config.toml
n_layer = 8
router_score = "softmax"
balance_loss = 0.00615
vocab_size = 36011
tie_embeddings = true
optimizer = "soap_variant"
lr = 0.00753
steps = 13245
dataset = "wikipedia_en"
Below are experts of layer 4 (counted from 0) of a mixture-of-experts language model. Rows are named router (the router's row for the expert), up (a neuron's input weights, with its number) and show model dimensions 256-511. Each number is 128 + 24 x the weight over its row's rms, rounded and kept within 0 to 255. Numbers have three digits each.
Before each expert's rows: a language model's description of what the expert responds to. This comes from a sample of Wikipedia text that the model never trained on.

# expert 6
Description: Relative pronouns, conjunctions and subject pronouns starting clauses, plus abstract nouns after the or his, such as which, who, but, ambitions.
router:130121151136120131092115117183103103120128115130122109141141125098140129149166162120113113125151136190122113124181135120163095106154139112107180092120148100131142143102097157111108121134152140170084170106152139149126146156125163061107118135115160149155169156119111095105119101129111167132102128155101104082149116138101117112179121140189133131136148127131123106117118094094160142133146126145104106129137156112077139107154132128112126107105120094108139124112109128130140173152098134164120146142104121087145152119137205083109120046137104176153110174098133101126069116140173100151100129148081147171146094128147107159138149116105138160130131137095140066129138129128161137124116093169156154162127118089143136132102111153118081106123158093124117119096100146118124145130086125
up53:135122145158147145137109130141120121124142116170091133153167153097101137157124146123116115118131155129129134145152069096095133143139149134137134116179153101135096121152128116149133106152124104089158119105163164099152136146156130099086119085120136130161096107114177128111152132133138152153151186166158130103170101131155145107128077151093134115084162131107117119137173102117075156167132126164140170118123121125160125116114126107137141153120137118101130110146146110125174131127126130147116136136157126160098097112093108127116131120128153127107142145113130120146143134107114117118139108126102134146150130155168138137125137098126116124122089101088122134180126102152155113084155107160156102133141075149155114103123135136100184109122140167120119076104165109139147086185149113
up54:134122139128098129117156130140111183117076134174125132123118182121106178125122114138148093097139138111132119141148129149141144138118135106140161142132116124115163116085142153114070156163116111132118131130125156106122094138109146162163125126076136097171124114136134152132093130114146080089106123147126111099166140149128131165123157156163120149106104090132143158105136150117121117115139121146154130148144160120188161125101172091125156177129116149135130113151093114148098097098147112136161127117137123168134156166120086167141105157151124113171116139062182186125097153096146149106130115145161096125146122101123136158133071116099161143139120165113134085128117138103169132122085117117118156122129114130106068133092123179143154159138102111129153143116126136117179128110129115
up55:153106163132095154130120140101131060123154170128131088109152110102111091134136179103128112078150102156142091144132119126095115147140172128099108121163088094099163137129134121134103109120091140132140144148118136121124119146170142076135117126119157115104115120118148136145143098110102121115154123165083161115076076106140105155079104169101158137094179094160154129178147116128142095128119142109114113162131136145076104108119157163168132149191188162123122097116176110159149144139096173143101111149113134144181134171094131168154171119132148114137128136134127105112124137172107142182136116115119120095111106136148104159142108119113113152154143127126160181109116091179142139132160140128090108113148120146096115126139130107121152112103112130139122092130158096109119142077126103
up56:176128136091063120163126104158120127103105128098128112155142166081119192143145137082103113174123112112121135149149124163100169112147128140138133171082170109116143102123127154120133114138166101111124118181126098123109132160135149113110125152149126092139133165127142151127141140124112127107156187145111133126135169146100120144148144098182131143108118120146196113099165127101135132083149128121152142117127110094132149146123066143115131159127132103171143130132132129090092132116115107110105110141155137138130150147202154103143163160148109089134154131101133144183111140163121170119122129125127115137139137114118110137145103143165126107113139119144172124139128155114100178114133140126184067150118098122153125121117164137132111127135106101131132154132115125082167129142127126
up57:154120125100117091128149109110084113134107152106143121147073158129123112099066134083119140112157154108145148113149104165129162140159128157131128099129106156094120093105119118165157115143105134141132122090093121119101142172102132138093163156144199085132085170133139132178136166149156155129141154156151120113143111121168127083090167136083140093112130162179115155130140119139104109170121137121110156135117125151114089134169140106155099127120139142135111146080158137138141115085101129154111125103091097143151100130127142130096120149103142141146159129146163081131104141202141117137129133128118113109175117141158130114153129158134112117121158125135083100071148157137126123143137127142122113135185107118132142141124160135150116142140126114106187147115150119143120093113110089
up58:135097158101179105091120133139153159125091158135143136093121133096141154149104171141162079092137081140132128147135164107130057132165137127152114126144146122130112151134149144164136156169109104122116159168154142128155106122156162117116100139106147116129121160137128149115122133129113190097129091147128111155156157182112100180125083124102152108144123123132145156130131099087126179138112140142131110160141102130120172128122119145120090170162138127134172123153159120133130116107127149104111125166125095096151145103160142106109141122121118109162150123097122111119124150131097135118115114135145133097125157150140113148090129110130175135067114119134145128158140124134147113143103137131142097142142125100131124129151091096127171171123088107122136125144098148173136101141076138
up59:145117106120156136128106113106096134107164114089162151139144099110108126120095099121136106128126109122128099162118125134146131169107142115139157134109080097111146100138136123153155126130140125121070140114167154090132167124181080173153126118175104127123152126142069138137145112133126143104090134107081119103135146119152119110099126105120147115136091135103104132065107135182091155112159101111163131115111172113106132117145120110112149140138164127136073159134129109134115110144113094146148159138143128100130131126094079123171107168101150151131108146117191124121175140120093101133093118114123124154134129122136082098129094090087096110154158099144112144130145109114112134160106129148087115137116153117120140080157124123150131149119151163145092120118085118075173117148080126
up60:083131122087164104080146089133131144146132123111137155124126148144116137103132164136120117105155169116079136116128179125084130116116130103107091140141140121138135146134107140160155165169120119126101133107130152150141131124095172122098174116157095114144112088118125111127111079098154133133110148134143096138138147151143111136140071086137124124110148155114117111143155117123133125154116144112088151141116085149128142146103107154101120177143141116148135137130071133146100165151128111143110105133115144103152131141121080105075140190145168137136109141121155122125098134127150124146148150168160140089090123145131114091119167067140104080122122105119129121131129150129122104138163128115143119117137142120152143095102144142123151171130102152155092128099120114146096112166109114
up61:139113121097117144104136118145082119160161083091118154121136110150124131119175092146111136094117112147122136125096120132152173113180099178109160053166146142143136085105116130144123098131155121134134135095115119102135119152138128114125159094139117129086130112112135121144081087140084116094092109145110129132157169145116139165129113167134102118125118138108126125111142136150113160135130136138151134121168127154134141180116119119164166113151106121170168117122120131131135142113128160140175173120110071137128137108129138114157103139093121122098131129123089172150178139125114147140101127155123142150129134135112134145147132120084089152166125119157074124116116065089121107105126138121131151113074144147154121177170104132136126116151112099120100112165139090139139168132095124
up62:141131163144137108122121101116118116154114143124130094153095131093144083135108095138158112137118126130099120131170116145152117076141137151164114107134176119103090144134119117121134169132127146099126138138136118121101089132109088141137167149136115116145155075132119133125124129142119108117130078160137157121158122185082127120109132144110164083152091114123137153119128112111101084085136118117127132135178126098170119164115084155149109166133095088122148184120108155151129146128114121132098134123133125069116153114134130114121142154107158101143116115117112153154151126094141091087162077112120107127146090082126166130131106128139112131146148106147090123145123121097100144142103109110126144102147156146117142115173148111130084147178116136143088137145145083143116149130120118
up63:126122167100165108124124109110059100107118129139123076115139139165128127114129144121157121081117135152163064116130126133124102132141133106107089126149114142125148107068158148123100140116103119123142150121161108144110099124146155112139127187152128170161139112121087139113107141108138172138117122156175124136128123143110147130114122139117115128135116133159091130130111109121123092137135131127125166129102121113116089128176128134142143126155122141132135064064131117126080109119114126128139085135097108115135060149165129095128163146148103132089119158100114131119117136103106145132139113134130143096108096149129136137145125157135150145127068125169114113113119136216108148116146120183148124134134113151140145118158124133144152117118134121123069109130103140124084125162133114
up64:112090140127121159162141119085107118107211130128138170160113162122083139077097132150120151076096128128098101134151129130192132106139120106149152139177174150128125119142126100120088153133161091100138095145125144158163140129136120127089127128136136135147133146121095104117144144145125132129116059111136092114145078138126161136147116104149140111132125111123121133105125119116086116107135124120156122127106106109070107111115154103153142156188131158131124114114114099130133158107164102130082134119139128155104127129085107096128173128165118102121104087133127099139099110139149113170130147123174137133116145087111149137050140145136136132132165143144154121104132107124100108152166179109131108106119103150123132149106158107132098118123104082125140109168112129132132091076151124
up65:121148139114119146097147115088136147131119146141154064132091141101154096140131142091132116163130097160140130167151113133072155118172097115179129119147147108122117159129101101127143145115126154164148147149136108123124089146150177108138139127131091148125143139129158153114081162142126144098122096157119132113146133142124150152155082127108079175083142126163133143153161121115131117142170114106089102170137110158116138132110105117158125159158136107106123124115133114119131154146110082139112161152098127142136139124157097119138130133163147183116107107134126104131119142113126152139136169175108109157168139160124150114115141087137096133105128130137078144138153088127156097161133131098141129134177174122167130174087133084101136144142137147125146119107166151114095177131113063
up66:116178127178143132102137112139170129142167128105111141148151125114141121135135136154129094118112120121147183125144112156121140141129087173120154140128150143137161116155170152152125119163138116119156137154175168116091132071127085104179107128155133096114118182103137129120085142133088113104125134133109163166137101103133091150200110113093116095165091157176160061081126108133129153167143131107164148131130095122139099087167145169139146159115104126140123104109108147126129115090154166117138154101164142130111151137143113090131138138099118143131128103157103129152136107114155153105113156135115132109099178097126114154130088138137100137168133131160131139142105125140102089127121116134131104137095155170139132101161138129094063147109134137124103104105114133130136120097148135
up67:161174143135126111122146073117125143119101144127131113117158131123088097136118116103134094095141155142160133172157117126144169121122114140096092090141124071118111131134133150122145140136195110133148059094148139127126136151123118130130172117129082128122124137138136155117115113100106123150141111156122157110114080099083102126126112112122088097143109180121167108117131133107122114162127130094072150148099168123176122126143126142118149141113104123157092087117117119121147115148146155134160109127114135141083155104094128125124142154146119144099117112098144114154148124120136155151153113155101113131188119148152093101153092092125124128072148118106144102119119123096141111097117119122125127139106109152121090095090123122107105126124114105134086135147123169147127158160114118
up68:150125166116132135113096159161134131165116128115118149165094138103151151171109133116143141089128102105149126096160149100123114108125121131127129120136109135115143162116114089165133105099153176156132103125128120117130151142152151118162180127114141107104100166110128147118156138179142128162134151142148138164119104102151157093139106103131151155127138179169138116139106101103102150082163110168100116154162136143179109105134129126148164137071151151082145144080161107160145145133140157141129144131161147160140150164131116084100129160163131095152148144122127168114165139105134087148137139101135108079081068117143139134154135129118143168100092144113102117143132138123145103143117095155131158128093102130135132135175154087168123136138117129085089133162117096102111147110170098
up69:128116133125155128119123103122144160095116139127117135130104115180130148145134144151149137154112094130174068103141152130088126109094101105133143130107138131111114109081101157115173114186104106152130115120103157105129115096158173125135134108143111170126159130110152095143136153120099138069097152174137088148124129112125137110092155119145121166141109141089122172161186126115168132086123157160115171107133128081116133148093121124141097149124111113154188129119099161122114109137088139129115148134103118128092131124147090103161145083139152160088105145149144123095117108142117119152165130099077138156092167104139105089156141155128117101131141095153136111174145156128128113155127147114140141144149100127134130131183132130141127172123131123131160125105112162152141146147112088
up70:086101100110118151123152168175095127136129112129157108126115179088100183099091115125094152127146117094146121148129119153140080122088163118092112113118127167100126092113145142127145135162123150083160119104121156125120127155156120092097104114129146139125092116116133084120167186074126124149123101132128116113140141105136126133117134124110135118133123131146114092118156125143095105120114116124148093130127154100107084137158150125135120133130109130125160136126092126153130121129129151147137132083102157160139093124108081088079134125164146143157139101133112123094142137143106151155113081116099131155136134109164096132084132161117154139118133133077139112149154121145108135124142101117124087124132163107117101129147085117143148092162104152098090148100137097125081122080139076
up71:153148172134159123114087071097118125148119120085093099073133143108082128129157109140132154138158168141126147107137152169098127119116122126143137136116177128139158153120161165155121147116158122138113078084117126124137126134094125102096108185088107130137133118120153121113108087073123181116117134159171163103121153117128125109136139134108074152149134122161136137147096129148137114132113129194132102155139119081132158106132089112153116160165116155119094093142120129155122113118125122139133186134154152117113108139137148142130110077115072166102146129137129149155105069115132102145141145152114137172110100150128139137064120118126069109106108108141183113132152124115116161140132133117165102111125092088128135172108126156084125142126161154120124138156129135122119106148107126
up72:149138161162132160105125127163165105112121095145139123158121135163127104118109147176163149142087189129121136129124109097158106180132110083112122154134120094142119147117150081174134098128129143136085099139149135154165102098145110112165108159153133128116116139085080116096139152112122123117110125151125113171102177149127142122118115110162148149096118127124114146109192148135138146149112143145099128102134149131123105118116137111137176136156127150108114133147078115142091135140142122151131175137155136149144106144161127171135096165146124081173114158118123121129077156114131199118129139148125093096129100093139100115143087133083125102099119110145147127101100094139135135103151130132118141101133115109112144129120063143112161169157133140128095105113138081100116146163120105
up73:129114130089144120161135107124120128156150109166153144112076142098130103137152138144148082106166098123102132123126071086143113117070141115108114123136129156157113144125116142122114084138138132154136130064095121114153177135075130120161122125123092144158082113112119128133144102116100147126150166158124104162137132152127104151124112157178109129160129108129148106134110136152148120118116105096114121148141093145099162093133096140162129149121147121126102101150120124124120119156107155116142128128100104072131099135095148148153094146097154127137140142134140109150106153124147140164134068141135101150157153147133105138139163142173102088110067160115154140090121152119160156148116126118123138120144152164153124099123144138157130115109116128166167165175137104106149088130111116
up74:117090136111156147140131107132149062116131137099131131155122138145117137093153127159127135136106121137133128101128139089181096135114110135156135150120126117121117108133143130097146117179144173129133103120130107165111107074133154130150153113097123137096095155173143129109097150159146139107177114140126131144166125109124105119099110111126149101156127124106127097130086158090098125106164147130065164159135160101123136102102134128110103166100110136145104125123179155148154159124133129107140166124162091117086191084112141129131136112142131126146121134113154161153097135149105143086120146133089115101141152151155149140126142133090092086158111102092113150132126146080133104172129107117127050097099161127113123097131168098115136172150162128098129129135131121112161144129158163
up75:137132123092122122123124145110067130096101148122101133140089129107119115094138161159098143127145121152095115041129158143139156084202107138122104076156119149167138102157099098119099117133133113134156107110147126096151151150094103098128120125120136094121157152085201099134122132123145129123136127137155112116108100156114167109114120138127137151132138178168129141133115138114124122127141121124115143152162110140135139111075105092149129115140115167084113123175113144097107102161087120155131118155163124118136116150130143195100144103144102148126104138149160127164141133088132113140134108165105091119100151115169156159092143092118118125100112107118130125132108121132134145145146159140086175177147131133165118128104098158096106117128122121115149154137126117145110162106097143
up76:123101097163166082121121136098161147130109098136120106154131127141164133148106131146142142124132133140132089111112144132156112158112096155175128130149113145102155134163130145089132135143150136157117117128133127106124145098113117092104113086112107114136151144090124175117146183207105130130111069105144127142159112147124142134147087140133157142139131116140159145135110121142145063144107142088118143134100155129117132151148154125161138148136133136101137115114110146134113117120142173132102092121095147100137097133137142107102114116159155147106149096156143168164129122145107108136112109131116159129113127128085127108173136131140135169138125164186118114147132119163110119123111138105102151092109131132126189140138102082110060127068105152123140134147151123130138110121143125
up77:131168124157124104123118099120125140155130174135139133177167091122126157114124164125143120141130150168165107122112154104112149101133124098146087086132092161111114124088133133184120200143140130162149135150157089082140125175133134119128090119152122132102151119105182115133118177151097095131125161152116136135122108125082147123139154126133084119090120109123112167128141132081175147130092107132153134101110114120152163129143143139147139133131153132127090151139172185103149081118112124148145170121139106108119122118168143115114184138119097123139156146162121130143064139110104071106152158091103133093145121112133154163157137128131103132100122086079133132095131111130138119103117173134132129152126135125072113143132114114161134125125122061181105112115120137109108101133096129
up78:119122110103124090114108117091110107150134126102137112133100095133111140170130152171168151102125056140099151088139116134151155133087137158130113130146123125079118082159101135131125179126122112148133112108151104125124097171124132152083122167142122165129134112155127172128156106143086106133111104110136148181101126131110137180134128137116118113088147127171109163116117134130159101127139134127139074173105089110101131144172108144111123114131158173139145126140175141174085131113142169093147106120134114137107104135124104112125117165091100128145138098106113107112143148130079108120128146154107114042117117122137101096126143114119088113108156166121142153115108127110118095118085108115129140088123134108148131150123113096128140119102117085146076115098111147103154086093156167